From a checkpoint of a small mixture-of-experts model trained on Wikipedia.
Size: 9 layers, width 128, vocabulary 16384, 21.2M parameters.
Experts: 256 experts in each of 5 layers, 32 SwiGLU neurons an expert, 6 picks a token.
Training: a variant of Adam for the experts, 392M tokens, 5983 steps.
Below are experts of layer 4 (counted from 0) of a mixture-of-experts language model. Rows are named router (the router's row for the expert), gate (a neuron's input weights, with its number), up (a neuron's input weights, with its number) and show model dimensions 0-127. Each number is 128 + 32 x the weight over its row's rms, rounded and kept within 0 to 255. Numbers have three digits each.
After each expert's rows: "mostly gets" lists some tokens that are sent to it at least half of the time. This comes from a sample of Wikipedia text that the model never trained on.

# expert 181
router:180127107065150153083150144116139180077200124148159146131100141120117191224160088126087106153145132098126054086100199136098154131131136145184161088157108161118138165093106118121128096096140116161127111100110127102134139153141100132117076110126141108120144062100115097109169179183127153172092150088163104159176126183087152182129068139141155178117096136085148159145122146144178111129136
gate0:157114083121169142121131121113131189090130114187065158157140163048149135117113137171129130156132145166129133082120195102117128170157113105108107139207049156126088131160115137164124175083088093105115174118108077091176124119127160065195095107129150119105190096113109132102144148105082162197120135110110100107178092109137101118160136120147120105119145151124151141204139144104148204115154
up0:083116151196168162104111117144104098095096165125178208185118104132097144171155075118141115119179111129108132140142079121120139125148158121069190127085092107136084127120137108085151138129122107109141207125127065105144179079087117122185098147110142144104136153183096172135115127115089094112196106110135153136011089123140166103138125130123127116132190161166105118108120086154128172107124
gate1:155121133148153169111095154125114146166175076103096127141108116072095164100128138125068113130152128099101053110124119205057167085168147060122150079117147079107145161066127133092146149129100125139094135125071137201121148159113159150076146166104131151129141168145137102179082180117111109129098110084138131093122122113116128109115096158098094139183147147090162174121113191114160089185197
up1:142107108158134138100102147151131198151142118073102132132146105124167151099139106093132136119135123093126133152121149120099167173092139114110116147112188173152116124129116114184132155098142071136104170112106093117111132115122122138153094139121124177172192138090141162170083122102106079086062148149108146134132117228056143141054128221082136131188119119030158154089143128108100152128075
gate2:158033087098111085121071133128138177106133206153108172093172139127150141135127189145077133126117119105170101112111170087122133135167087144126114114110071130120118085172108133106122146043084104119150100130149115148102143138133126150155114151114101074076138096124117139133119177095212110133110122090128131168154109128054156142121118169137107133140108155079114131021061135125161172121120
up2:132183123075113115117089105092126101133124136108172112174127128164131112121046120089156079175110144106155169143091111124155088124087099113130097146162162155112146136144085139160126157177168087136064047101135117108086090162082114118167144142142129146180166157089081170169163085160061110126139098182125130135132186154173117143099207115131042145143153121172112130138168090146119098135128
gate3:139182030061154117083135106141198128129170171090078138104130141138203101056139136150133103154141113116143098121147213084128118160102135142139163178193160153134152144123088105144139100176122159131125115146178158113098097099165149177122091164131127086144177075137093133135091169124133120121138135123182187128136136172116138132137140174158130135130104156107145213115107105137151091175156
up3:112160098118114106086159121131165128094117162110061135082123072131169097141114058144116147139148105112117094144170205073108116137095182194164153104170164153156094140120104162114167090156145126103098160168188138123098132143120095124082096098156116088103142097101130159166111197204127171112100183115177171187103130152102149156142109151142140099150110141133155134149118136161177128157215
gate4:125141132146154178124135117153152101133097114136193093173100156092082187186120150090145094112108170115090069129179095078173159120133115124194147166155119151161104136140136164147178163093159152206157173123173158083120147119127150145120067140102128106131087105117155094102114180098123101152117103177124151139034127163134116121202064116130189180120139112167130115137099112142086119156127
up4:097146152117137119120150158148047183118105112129085133056165129152084069113108131194089121167122108143130132189124097151107177084109134131102140084050146153128168074092128155166081122108115155124121131161131147138131103173117074121097116156091139184088180118118087150080139092173140176144159086096167123118142115075168162162148166054151101068105150137127100117154141162159136104084148
gate5:126179119077126153082138120150093187076211142137122120114056121087103179110119109129085174193123137061167142130099166107136184097164136087189178118087095122129126179143134139110127088128175079160134100115122154091098134126101103158136125140204084096106166090130110190142114115180089138111121151154161107106120159132138128145092123100147143130120098127072182115195103153126181129117097
up5:124083145216153155160110118154096113197079138124135149134136113124149100165138132159115091135117160205096148119159140134142116166090152133100060082140122151113109092136101071169106126105045156103164157162150093094153151124133170146157138060112159199085100129135136060102135136059145143142162124137119131192142127114143098082145129136102130153148155158178095149057131052158111136126155
mostly gets: "ist", "ski", "ter", "isc", "assi", "fer"

# expert 34
router:153141121104071168119127137117131141071159092156126155123110142112101151255150118137127096135137138137142139146114163111100071136095134083146151094128067110065137073127144107133171104042123103145148120094134188128143126146148123159139084122079151121122127084119100084106186189141143132207126080146186146151099167100144136139110060113119141188107112173131168142132129094169108096104080
gate0:085190123151169124157081106161130128099125081120212120141131167083119145131142151134142189170169131124129189151123099159125069136049120181100084115100108127103064080148131126113123125122101147122130163096170176140129181119173141114161152116101128090125127120111171117146075171151207051160117065106126107149123112113150137090133115142151119164188101100135097132167096137091093168068110
up0:094163140074190103186145103144207090146172111142172106124145101063137153144118143099087105168101149140154172117122082125153097153115089127080078187131108127111113102117156101159100090178108103121136170140166186226103124129118117142118110153063135150103121089126155079099135164164205117132119094160124113144130150073151114125115135152114147133150162111157060101120169105131077193133118
gate1:105127080127129098097142183123142176108206076117151146122138133150153052201160110083122115118170119121171097150127155190129124068148085175100138111139111158129151129088154114090164095093093098139120130131136113126127160132133170162081135118144191142142136171155159083080182088181080184143165164077164134115143137132142151162102080104119125085115128128085045183132102162157138171154127
up1:162113119161103108139161119168105140111101110141150147126132126138151177074101078156117137127058116136127158133154130134139141148114134177140055093106138188104124085164089115187146128073154141157094112145093127112137109173149150118173094109086068106036128167076153127103075083203101108146127119145060137148113133144095154119172109185141107167134134178121134084086181136127090042113097
gate2:131141145198100137090075154124111209141150105137147105122116136151124088161195108113087153093196127104126160094093155100128110110090114088153144164154086141175171136079151075097129107120048083120099132118079068141129166153180177121123119064078167115154095133187104134101126135137094151144128072096154102170117154115169141179127135073161121117099082130129102171141132089110103139079094
up2:101121140151128117149071116178110094079097128100100119117075166154098166145160160172110126121147073076174148138141130086136137140080121092121102085096123148164142135124162109117162135120123115140145144059083089152104155176200188128101139109126107103194159106138118094060134103080123156169139075114178135140164098089078132170137072050103151126138162103186107143165157187135114075100149
gate3:128190077070080144097148107121185117104151082063110112151125107105118158145185127181137137107159157138156101154149147163136117121144159134139061192121114159179136140117126120128153152130112092138127205089096137150175181098083111141130137143066119069116107164149090104128116125184125135149115154180094159086051104142144139123138041123112076105105152121122166109134131107112097164074060
up3:079141084093119182126166124156093122139097081076142190093165125120115099074165163162124196160106086153104151089104100150094107104077106095098141120099108119134182127123158104136081110105077162098107150148102104175147108120172177154145103098060174093126098138123110145212169104115122143157144115131131177144094172148133122166161084119079143169061112179093093146078126106121099157094141
gate4:134141113100167178145189106111117126171125095123133082098140138161158162139146178139155140121129131154121109150121183117100120145100148124214187107162102097120179068146073134147131117051071134137123228140177109117133160125115103175132120156102164127093190041076122133149165095101181110152146157160156141096162133149097181168143121144145136139157086147114141122124126080198131095147138
up4:111121115122115138115100130131107110122096088128158104111115135206150185172108169118181133175177081093107130139112157110121140158151122128170154086115164143150114087147072068115189156080107087127109202124082125146143092145098108140146118112108102115103095082144135087095113082154122085159158188140165142176111165164104145158190109109172178097155119132150093153065103040079134188122132
gate5:114154107120112146087115171153159160167161090112137211127128066086130118154112156235130172169127155154161142130181080099134126099073134103154167133103131179108160083178167129133126097112117110090101134155103134108081127095139169161065100154186133151092116169134097044140164140139157120135126103137148127187134126106146117135130102128134096107129161195102131139072049090146134088104130
up5:127175112116165109125080153127163135105127051182139141166060169129154139166154144168124149147121189130145122157143126146132073131143092099109122110110141110154040083125120154135106057126130094124148154110101101184108169099091122125073177099118106132111136151139144000137155132127175112133173097141092139171090101108096120083124100105092095102134091153096137137134136086117102080110144
mostly gets: "by", "Ma", "Nor", "Ge", "wor", "Dal"

# expert 171
router:196087134079102165114109097127065168066122100143176157149130116106120139148192088083097073115114139083075111141091178186129065148110117149121153113208071154073138123071114125153173128086134124132097129105133148111129109122148088146139122090086141130123179125116085120155108141161152156156049125139147152129154196085058115177129104110150125132125134143128169139145115159156188090102118
gate0:117061119146139132089138138133072137122115201118122144133093146148133139121204105117158119186082121181104134126181111166096129139119117147086162096153175161116113088105082153109139132226128129107113149094139148117093111129082091129188076125143116093100174115151092053141144063094133137135085142140161148111129148117119158181097099112096118111136113093135152122148108107131103125066004
up0:120155166150053126080164174120069138120093114070173166130145155193097123123208137141189128119069073146047180133163039144082127124103105123140132138128110096129159134172077142101102103189132126120142121081135138117108156147111124100151113147085132154125121123112084109160126067099123130120086167138131175140140185086122134170134111164142125101149134091093146123167139174141118146053135
gate1:080087126097108116138112151141188134105150073114101149032164151125159165117121138126104044152113098080078179088102124103176173159122073134160137095071118111117123147111212154142152123110128108129138132139122121145148127118146137104107185158058174127173143166153120127149101132179164161084151078148109075151152102128093153115148135145072140138140205118115111163105061159140108124159172
up1:038132144110181155151090174113079202132150132116115113148160103152124154132153111143131118096181122116098110143054188149081075138082128124115068145129121122129112093164112155207117157151106164118116172145110176166169075064123119127101136093128205184146104145094134119157097094119162118122142147111116164097109113122109130075111116119100093123136145115100078065121187117122192184148124
gate2:134106122129094140111134129153101172101137151137107223120156094167076085131133157165210129094103104141129184143120087079123119160175117145129130100128116090159155109079143146073090086197120105127162099157105154110110111120166128099201132064126066090134114118165095179121095069156144140130141140139116091147089135099087185149078141182109184110100104125173153139070107079105135102107116
up2:154106160127102106117197110093180073093077086161072120063113192083180136123136124147164011143121130123105126093200155123153139132126125104131170116164169105074123144160165159099087097161147120130125122107146075180137137121064114078144144196093155122139109097129141132152120111155103170121129137164165098141124117122120110109114106151154128146132117130126126129139103043068128084185152
gate3:168159148129054230122095143108079125112121136147111125138110161091121123131137052092119131133134153076162081134137151108122073140155094106149097161144131099090157056153118176118190126107130138117130167168089159086130110105167160213070102178138127158152185156100082091177085153136160140136092152156109182082135141145104098117134095100139115110127095162096181134118140135099095106081135
up3:089103081120108060179166104134170149153121061122146110166157180135134158132142155150148163138173102119113151096152092135150170125133140108123141151124126122192094151181128109161092110085134117151128052115228075179138075102108118099145131105124123086107098096137090162071163136078122092150202106137108074108083111082107131171124145151091143120111122073120091142112071164108145137174094
gate4:125119139096146128109165157134091160128116140150168144175141139169120148148119179113115105101150132181102148135127206129099118154091119078165163114138125119149114134127118067183189100086182130129103165130129218131135140124134057186147090086126153117112097166106114097137145082105109134150159223197115101143134185148073161164104162109132117116111106129082201168129109083168164108140082
up4:162127072134083113150156152145178140084115101104109178153095097189117116138136212150086139115089067181082128132106148141109101140183152149114116121130097124119103217073135152120083123153197083094125126076151167091111113152151112115100155102070121152153116174102192155118164117105106077126183149113109074163152120096167163161118171141129075132149124165118129134141118077137127187111153
gate5:166097132093112123113112117123142122115105133139151133055097086132154102122202131120126086133129117156107111165075108147068085138144147141143140094202174120028153179084111126142119168164199142122055138091180160164111147095153139142126112142130141125178091084086121150133135106139088149088118101165154123077109182136121148173159118202160208102107145132138158116177126165150137105173128
up5:111131109148119149130106148134199138160154136151094114171112219167132145138144121241059164107118108119148100099162095166129168122121109082146151104043130126180073096172143102157146117104110069116146122141072064168151096149185142131116101086109170162125145159097109143097129121080174096144186132106090129096118107104165130102133151103099074133095116107120168105144111145116129135132065
mostly gets: "would ", "will ", "could ", "should ", "have ", "does "

# expert 119
router:181100115101100150123118118128092127088119108168102163154119176121110189251160097109103106139140132108133082109104172138128115131071078091124102114130095131120144098100154103138154088074115100137140124095062106133117158130133081124106126150101171112139136075095107110147147166101099132184093120076186162137196164146108095202121059136098118173093104148118202121164139093132157111115091
gate0:158148088105097217124137138146099081216154160156108084098088165118095108143158140087122117146173130103194124096094075163150070128122101148137129150135051117020139063132124153158131167119093170142145088127140126122151150117132126097138121091121158064151124125113114155139108154087150105144137083122062151148104160163143094163155126091093080206100117138148131126087119141138167132125105
up0:135087154085080110101109071147170138103114121113154202117110071119207157120079119152075095132078150125104161170141165127124184123138178107187179103152145185155158156112100107082104106136135085073110109127157128119103124134130154135174144072135145169103128108165110096085079095164162135158157123091175102127177144110095159134118155158155160050117174149114075122151123177145129170176131
gate1:160136075102045094088082156123073109154153118096122182124063135137089165153144116131093131137139157076093068120128155163145126158068067068118090089152111128128115039142136136101153119147106122151153121127106100105100185042075136104127127132081147108189103108133128124163170104126164175127137096071121089145182117106142074137110101137127110124106122111161117173110141116143159101072168
up1:107148132111088138174120106081087151156135132142091163218142182200097165150164100140082162158118171083138148126123135137151078119066064081145140119123079103192128072125156123120109147143118125144203186066099116092128097062061101106138125138114150138142130174120108135136141100082124148099121069130136102164135150154122078138145098133130082131139181163127057111146136095117165148111102
gate2:138101078129088110112129121116148076083129145133129181129178113151105131186095124114082152148127088145133121165135180095106169128093062117066150136156128147113068077167125144174209091130079085125112181118118125141150168129166163113131125132035152153120119075125156126192082099168127137166077156095123107119168121120173168113093077188066082108121140128151148109119117102138171136094143
up2:150176186193174169109174182136138124177170141111174134128097145101148154119130167092164106105112065148145111118155106108141179145203137154166147117119134151151127150151169110095063071139156155139154122147146064172148129097124125137165120075095119128134144074141098190159069084110139090146112110166079147129157135147116077147139196071156141123163093099106096078115146188126127088111169
gate3:165126182184117160132101140163102074104154087138163111097071182128122151155145087103096123096128088167118163165094165138136131112097123093097120124108146059111131156169088145108110131166142157167160114142149097079114180115079032153166084140069122128134145151144140125099121125176145131167116164131194113140154087104119069113097122170126107085097100182078209171122090119164095138109154
up3:065093085109158120130131136107089102141086138052054088229130104150140194118120141156225161113147093117145132111129141111074146135157098136109108150085140116158134147119134174117145106147058084138147146081147104155156120172091072144175164116091135086109139120132150166089121149145060079152120138105167150125140075156125119133126096147106135112073115140146121126070171096131095173164115
gate4:145110117114139135134079144139093124155097159170101177177121138120110163132172130056116038126087146094124165114119185122134134134157128122156139047104063123134197112133123123118121114073122092142145124100074128105169076123139077097142159122139108149208161137111130153099135137060126163128096122105119140149122106081129108111098089174176085171083190129063195132119116190120119119127078
up4:114166130142097095128151185159085175105097167131121134104130125181062132130107146089099051120104141163118091137124172084136096143113066103155121106102137122108180117137150166134122155117133107092157172102128120106087148208155093169153167154129143155139139192071080116163126110068107172136111122089135132138085132123153150118074058136102129162079137120095160121095095027106134125098063
gate5:127159125128142120134168129200184068181134130200104173117105142113073169107103090124126135130080113147133122149087165138111111174068125059120118112078142201157213172084179122131137105109089076136140138122096149159132122107135158166112094172088136190115093105159171130132142165147080118142157175147126166145149169192122150191101143118107168114108137124155129076142107161163150158132110
up5:173123098117191125115157107122131163093135116096130086169129163189191168123134158183072124122122145165070134134138096109133208125149175128158119139110159098079157102151084142137108075095170111174148126131174094091100084185104117095158139112135140135120169128096149129125105060105120151110104104103075095104141108089126158180219130162147093137161120169141123160121097161171056077123115
mostly gets: "Mur", "Mor", "ș", "Sant", "Sab", "Ob"

# expert 184
router:153119135118081138157132076187110174056169095176130121102104138130138146237144111112095122153092107096125126181136139125100113084112117088198195097157087147079134100120128114121170134103157115144172106109131114101183120134128118164116086100138140086102140122081107113100163153181128164184118127113144163107198177138116096171133074066105120142094144153145140153186131111185125100127072
gate0:131173103100068122145166182106175110112158093126152135161123152117150132130130077087097147166116133123141130052131128098206162139079090102138079085142153149154176146118141113117210110129119123163127133088116127088172165070150162120136086102099165096125114135132169040127147067164180162153124133115138116147110225101106149171159117145120119106139095125161135097058071136149087119122123
up0:149083125116128150087111094145075100108139064163109146151130149077117157185141127166154088084171174145105112122080165195165133160115129119149155128145110142112136160131175090145083135106155133137099149141116165099154135182138079084146141134117098174065126069118080088134054183133119127149112145098128117165138081091075087077082083126200176180117148130059160111151145119132161151125159
gate1:199125140104148133138168138117103032091128129141108153107142165123078203148153111152127095116103145092186131137121211122094176099138140132122136081149084112168125121087143071131143129103170166160138067134159122184092141148130120140106103145076122099202150139089138097122136153156113145158122165193164078145137222119134086140141090129158151191119148120128105109146120138163135160066097
up1:096110135103152143112079137101149146116117129122138100098104180141187061171125074115129126092190106205121093110104117117101103097117158141158171119123129148126089105082127131143134166115098091160086118131089106151066132073094098110076123152107170183053118142082174076104162110075163136124145118083150144107106099113093168106123131166158168151203048138131151097083168149135151134175159
gate2:141097164060137176156117089151133124133124119143195182158138165096186181086207117124160097137115112121145108126118141162089063122117106145152133101163138134088196092120112114147124063106159131168143146175068079187132139123176109115154069112081144162124084106143060125138101164127151097136121113163145160151110165117118133188111141080145155096086156096088127113156156138140158084119058
up2:071110090083071046133158117150120121122101103145084130119143065112184100130106139158076140155127128153154123143137098178147121123109144208116101153149106170170117150165120159172130210027107077110108138170126121117140098139107093160162131073118144170124132119159104147138143102140146163120153127169099130154145094072146187095108057124119138121101144163153134129097090138133159213130164
gate3:144118150131121110095112128137174174136150132132172160115156139088147112115153138076113167101096096061085127127115128134135122094161133145160138135118142188111169176174122131141224096123094120170150138138086117092108104074133149192109081055087219134070127134071131100054112143162114114116090109082160101180188184149156100138159112140110088161132077164134157132145146145110147155151099
up3:148113135167181164122128105137109207134134104146128087161100181125145123091192128088118192082152112151194115104109117177099048139145115122088193172127166139116087161141085083152085153142115145148091105172123151106130163175078195146120127145193224113124084081118173138119149131119119132097164071138114173158098129084128083104111121108133163129121118099147118175128105130103135127167120
gate4:105136110136119105100191116190111148113155135148112119130047138152055118136158147127115080108126156064184127132115136123143120115085093128108135073124147098066065111112079124104103099104130145143155111160104120124129102143068166155187195131151103073082143161126090159125138119122137192099114141109145169166078167104168113118118113059052116167130100118159210165115091125180158116124110
up4:133173131139126124140147113153142139118183182149098088139148121145144114112130182104102095097064124100163175114121137066144117110114070156110154130175126099104150147138091145063099147184115117131094098133122158122123076087102183148166137123106145097084129112169119172165125169157081120118181142102183127153136090078111117161081139050080168142202082163165133158143077102177163161057136
gate5:123087147143106120102121143144054151099104132137128145111118104089114080157181095118067093187118146087113165138116153163122035106130106131063136157111151084060156085143186124167094131162122166114112120150149185097126134142088109177142102096085126141172097154116114090132101222152133098123112104138180116135121125071117102149107117101120114101154168183064181122114207141150108128125109
up5:161163153140177147103116185123059157129157146128143147118115146127173137141123128141132112096132172092096086000103129129179165125078102120104173122198158186152125108127079115208081092128123126123120111127114102152098130121148095105128091083131130130132128160128118059152095080115176083127139120097134121128099161149146121063127159122147185126142117169101110184081061136150108128089123
mostly gets: "St ", "Rid", "Ri", "Jer", "Byr", "Gir"

# expert 215
router:158094096130084150125107103151069163090141087177139154110122173129105156226167095140108128158178146100133084106127139146166134087095072114178123088139084152137147115145115096136155101118126104152086111133121148121132102148109068116122107118131150101078176099074068103134161116134137126155091058113221141150128170128127105159152072100115132160128118204100172160138077108198163093125112
gate0:171090135125070102173103168094061135095140119129140119162181155168122106172069085115084106118128092162121121084147159087152129142086152100076088149106127132111143080116153159062134114093127097171133098148134079104129184157107132117133150140070112088078144169162151108140106133190122154140126086173134075147119125101154098159117094144164136218188085188128151100143147138068154155163140
up0:186177090058086110108177134112121153096187145121081137114118122102206090157154070135145128131169098117102123143181152100175150152126153144237087147114119112146128168114117188097142127151089094108086112149121116092133113122137161074150153150111146185076148115130104123137041104150094128142096141140173089136153106124141108121096110151173136104102087101141159160169068133107163167135177
gate1:153192102157154118132130123159140089171122064131157145110123158117140155133179109120114146201147135161173146124123155113128075117097139098149098089113127112118199188144155169151155104175114138163123145156155143098145132125095106124195154128123097001068149168117129158135143162152132125113089126152176128150112136138136115103178101095114156234138087143155122138089099124220130101135138
up1:119162078110155145156139141130135184092179158141099089150157130145165087093056134110112097164055105120125143182134146093102131151112202165125151150196131160116108122089106160078125148154151118156162166144142182140106117090176139141104142103084161211152140118132134140097090123112142158156159129099048144070145062103146108172130101084106069133097150110076096120146131135059121106156145
gate2:103157162071116121078101172094139123076200120097143091083178066114106099162141129136100168139137134093151154069165167144100127136152183144187108160202120139145132129098135122147175111143164126125089156067137128147117167163059149168138105154073109111131160150158149136136126116091164151131090103170126113111131111120137117096122095052158217157147093086161158105089105156092191133108133
up2:156120133163099102199175153127155104090163140099159098075150128088087128107074093096131161180177145132132136134130133124166140141094167104148088138152176166156154140135117159110093122125195187144200072085155144120083156169111127113094139119076144147095111165164096112137126121117119115112106159091147169105119119136112171027121146152123214166118114143155097197174098156165123134093166
gate3:165160136141103129184130124188082108135083143140172135157087139126108117183147147197117104067100104152105130145156096093089184164147122155107151121137022102119115139124107070151146131123168122146125172091186140152146065067113087143133089113153088125160087119115141123131138126078120159124090102168148134099153105126141164128139100073118075072122093160165131202180149096118059127162123
up3:149153120116081107131101113148088141099063130188127117140156114127111112151122104178171126107164145113147121127158148111069167102097087121086100139122072089152151059200149134162174167134153092103125135100158114180120099104091118126092132162128072112151118172143099162142170099036164148168136060136170141114115086135154091120143162120181059096148091127153103142111095085074117056137148
gate4:143137083111101126148090144113111145081112123157085186107148186157080107216157089132096142153178166133132064138163114072185157082105103093117153127162160116148165133138155134144103130154142153132106180098118128036113095115119182101088190080158155179121207137148124108140119056166116131135157109087143180135119086155142095099104092117119116149115110184129160150144102102170135141133163
up4:137115086109166089103165103096177146093077188144156062107145100091126150076145091118087166060179172076203121219097132177169160115123125151079154111128136080139077107142100118090141093114170105132138146157127128127094117119122069103088135150141167137181168113138128181089161106128152168111106108125101148167155156135120129134118175162095167149110147127183116071142157149144108174155140
gate5:127141035098122131145158138107126102117123063142125147158110156154121138142140057108157165158116126031157103163150120100143149133139153130136047134124144145173103109126099135120155115105118081114167132112046163067096171128114115132098120179096115099126114146068122052128127159127083110140128129104167146154119171153095141134181097139125126174120215157114137098127136135159217082135083
up5:145138107193075157106093122196112207104145141127142167145108035155147148111145193163194109181119145118122128102158112077164168109067105164176115117131111160160091130100124121094144178118176127114139165140128111079104154092125158156176099139178125127081086146117133119105149081124093154158085145128082124151211123093124161109128147133113152083155116161131124103122084048145155117107138
mostly gets: "Th", "Sh", "Me", "Kh", "She", "Ga"

# expert 59
router:178097130103091145128119128159120133121164107171112142145096171117124206255142071112079097108103169142124104173140137129156132114102133105218110109163087172104133092099149086124125105041130071183125115109089086110125146153130114138117114135102140136078105097135099117087146142136104143175111110113114136111182154144131093206147088147115138172105095151155165154119111109132121131108103
gate0:191116104143112131128118073103084171142141110175160150101164103177152198139125113089058144102112183155115125140100178113178103167057176140128106134116151185163188096096185153141145100107120098185099144167082173118119149155141147131080169144115146117116133166141072101153184129132099108140090127069161134128155127111142160212120108106086118168097091164127104184152164132138138154108119
up0:165069111166093131072152126135131081167144039158169161095077096134130133148063137115108144136152174111094133109125111120141130187099096179152082091106169195143153103151174156140086171050085091133111163145096118143130116160131130169114163123110155123044168151149111128172160161164118148123138123086143142075133142111139106187124119180125107193127069149145112168124165162107135146151141
gate1:129098126075112078099167092060125136198159107160103134123103100175091124174129115154141140134138132148191168142111079094191119148096103084130107096134090075128085122052138113127106141107174173228077116073095109134091130055136113124104129100128142162078176106172099109149105179125127144107104108136118157093168156172145083185130139118140126147114170132165118134085141155096127119083129
up1:046093119110185153112154098119095149106135107130141152135086075095181160132121093115121111150124121102143132155100053142133140142128146207101138125103073143142125139149157138108100085190142109117095140160131101173158138138057176142067132084159119094156144132110169139148158131149157116113168088141150097130162104101099148109165203140116136150127050126117110077149183154143106130231190
gate2:117163146187160132110190177149123132117122161174137121050044143096164169112149121096106095086166100107149129107085190116112095123125151099082160098172116099158111166114139121111120109120093144141158187153111143120162106095192146127153149071103127081096174085105106112020117117166090118163157119098154129143097083083149125152089130137142109115132107117081163142154095120134171114158199
up2:136132130142112130180141074086111179136162140138134183155098206162112113152149089121128125126146146191121111123098104133200123095156135227144112171108145108119168113143148111148132076157157113116147066134128147098110155183104110112144120121220121153218106117113091113136105094110151082145132073119096108151143143085107140114101143177135119088105077112080122091096209137157123083160099
gate3:083123106135087132113148112170057065129164133128125113146117147116180123166180082114100110084193168135146127143133100107139105106114151095165149094123163116105074097122149110105108161093070121119117086138130099097092117127131094115100139070192099149066111071176104133101092122158076169173120073047160116080084134112122130182134121115118125058123116171094092172072145083112147165138113
up3:165136120099146183146079135103138137140120055090141089107153092198146154111096187120141172144114059101074208098085149138162108147128123098055123119149186131178120169092128119181142140141146113115136166134125151134177216141124148196088120145087156154149142119131102135139123059151154132168143112148129179167106067133118127082158139131116144105137120159079125147102105184172162153145138
gate4:120113154080057130082221121155138147152101141179172168102124191113118166140152110111144085129117083108115132161099144113072140142087155125168097115096126154144129076136103086122123144116183078143135068142131194092109100127090076116158142133189129080122095122121095118144168118101124159131074078125126153147131208114153160114148046167097109099157133149152140139154096127139084186078158
up4:166151077161182104099068143109085117150126134138165158171104133073126097103165124138125104153200153116159122121100146169149142153132113152149149156155107188146085170102147102143148184074085192115179171141129109123110109067038136160171091130136156166165087135166142104128119125153166049181107142131180116185110106095105122150160203122163127172129150108138131137132146131124140122171173
gate5:138148101136142126105152138128162101113089108117169119103099103147159169119167095144063119122126188083127150134142169146177111139129102076123173141113164230145183136048118120176121130117120141138096135138105181113129087128111120171127095173093154089174227116174170130123112181130157115138095114078164095124146120119128138087093121173079192161119109157112184177150146113097131178130177
up5:169110153139184101127140164076155154123138118144192086151152104109116159116153121095115142112108156168116107114144118105157166128176176149118087155075178135146117212096068100156110082111095147118152095078072068143060075133088106157128098093104133162112081107134114126089134134120034117117114119112094097124182163144193107168139186171138136174160111114150141136144153095108095169108164
mostly gets: "cin", "Cam", "ñ", "ó", "Luc", "ci"

# expert 138
router:182121118121119156133113094164099149114163106203143165137114158101146168254148106076069077136128115104106110139107140131174132123116111119177118117175073157117149079121146114146152115077104139173116118148092128105164135142151072146177098108138170092116158095078040122113132132157172109159047060135140153121153168121097120162181142113131135161068135159141142138146111142129146124120080
gate0:124112162069149129138123076150142164140166113126164150135141142065172136096154144115154173154184094131108089138088123122165102112153127159164084098153168150098156144163124146121122115160078149136130094158104180073114124142106089128181124058135147133135146115094061127090127099147158073152113151085083144181095067169142075152113145141089172174158144095027122133174085161091096136179129
up0:133118087111119118174154104148153087153111172135154169082172141092124146188140205101118127128146086181133088128134131093097171145117144146157094155133120161150162147165161117143115126150101197136179118114116175161165142165124066118198112140176134123121158127081081151137114060079154078165138119092065151088110107170141095153108124089117116191111088151098078104180088136088094127159067
gate1:145120100109127166120053135186113178135208142159156153103113161100128164129141146069083118137125127152110121129155115097115112142132121129112147136163139123126111060110123153107162136150099082120089105158062114143164116139151124150178082175081186124129132061201055080142090115106169124128036091102133132141103113108132104142200118132138127137084108241150125127108125126118154149109106
up1:121174115159122108118197085136152100098116178120133125092128096174092120130113110170154165126163176130152135170090129156093069100076129145099153153126071156115094192094104132161145082117160115173131141120130119162058155145109151130114162114144111131171102135106202203115136162139087088177150187154134149159133131117133141097069117084106168104081216074101117141145147148136111095058138
gate2:172096091115169110198104134115211213160103128144079134143125154189121087146082134154123147150074162095121117154084137120110175169115108139127155111216092147105135087140144141196140128156184132137156148143126145124149104151130058116164104105126143159123166105068088115110105099164161076154108113143159144120136114116119162100091120089157076080076070150096104145136103112097099091171104
up2:084118169197053130132108126086095099127129171100173151105106140117087120113123130093150157170106100114116141162124140143183160123129123087204174111099153081165097163139100122089139133151079124117067104086151115122109141109155126148046124073119122121105118097173163160129102172147135160101097150096137171156152111203121090123107141111225138157211168102152148117071130121110093106114143
gate3:174143133144132154162110116115070121093146066154142132166075174136122115167110079159021102145136109113129187086117142158113163143123079136100137114188112144085108057127168121087099142084143184109204074170129151149162108103131087137120091148150144124187158141146120103156170143121153120147152078151195151071079136134138180148139203122106143149158106137141124147140159129097098131159105
up3:129115139138099150130083147133172154172118095196150123116123137098137131189114190158134122164140109144096113149120111103114155162132109137129076098152103130081169078156135124127138109128138176155115138176110113095182064151092072155169103167125143113103164085111100139130079159179148118164034086208124136112046128134129087133214180111160085166108108174101134107149118111098160146166126
gate4:184128123094138174135084153176116149123081160210155154099138181093141166145144174110188190131093106162167146138082127075125130133115173144150121122103102154070124088177115132110152141061077163160146103128130133080149139152126131148167166090132146121130129081088096098149065126054145104097145170086097117152170139145105145099076116157101104180134190098101163181162104156147136098111114
up4:176151121064122157080110151172098133127139171127162164124125154127143231197098147092176138123126097125172090106096109081162130156098143134121052095097093178066139104132137159149135150074148165132123145159060127082142130170152114152119140085157128200117146091099091105140084097106121066137129121100083109169121142130133142118124141133149105138121151157156045108203138161094100149149132
gate5:126096143157112150129132161086101109118158128094136119219123084116181184167185119110122067058160117099124131149097110104161121170163185126125136158165074129124157096117119107102122105121092114111149226072107118122127109098116157123127154170148133113218133171113085073149131084116139131109036135148137117112129083195116165104159114085129125108103197115145154101152146114117093152110116
up5:113122093092167128124148103178150143101165120170182054070138178160089085126100132092104156164144126111095164124142126124148075066160116139134123077087128149067155094155097147151185137109093109176065133200125105109106133138150099053052112096124098152064121116086120168107128166108148130137126119103128161129151068087102171154078109110152109072143143136122173110137173140100120109095156
mostly gets: "W", "E", "Wa", "F", "M", "C"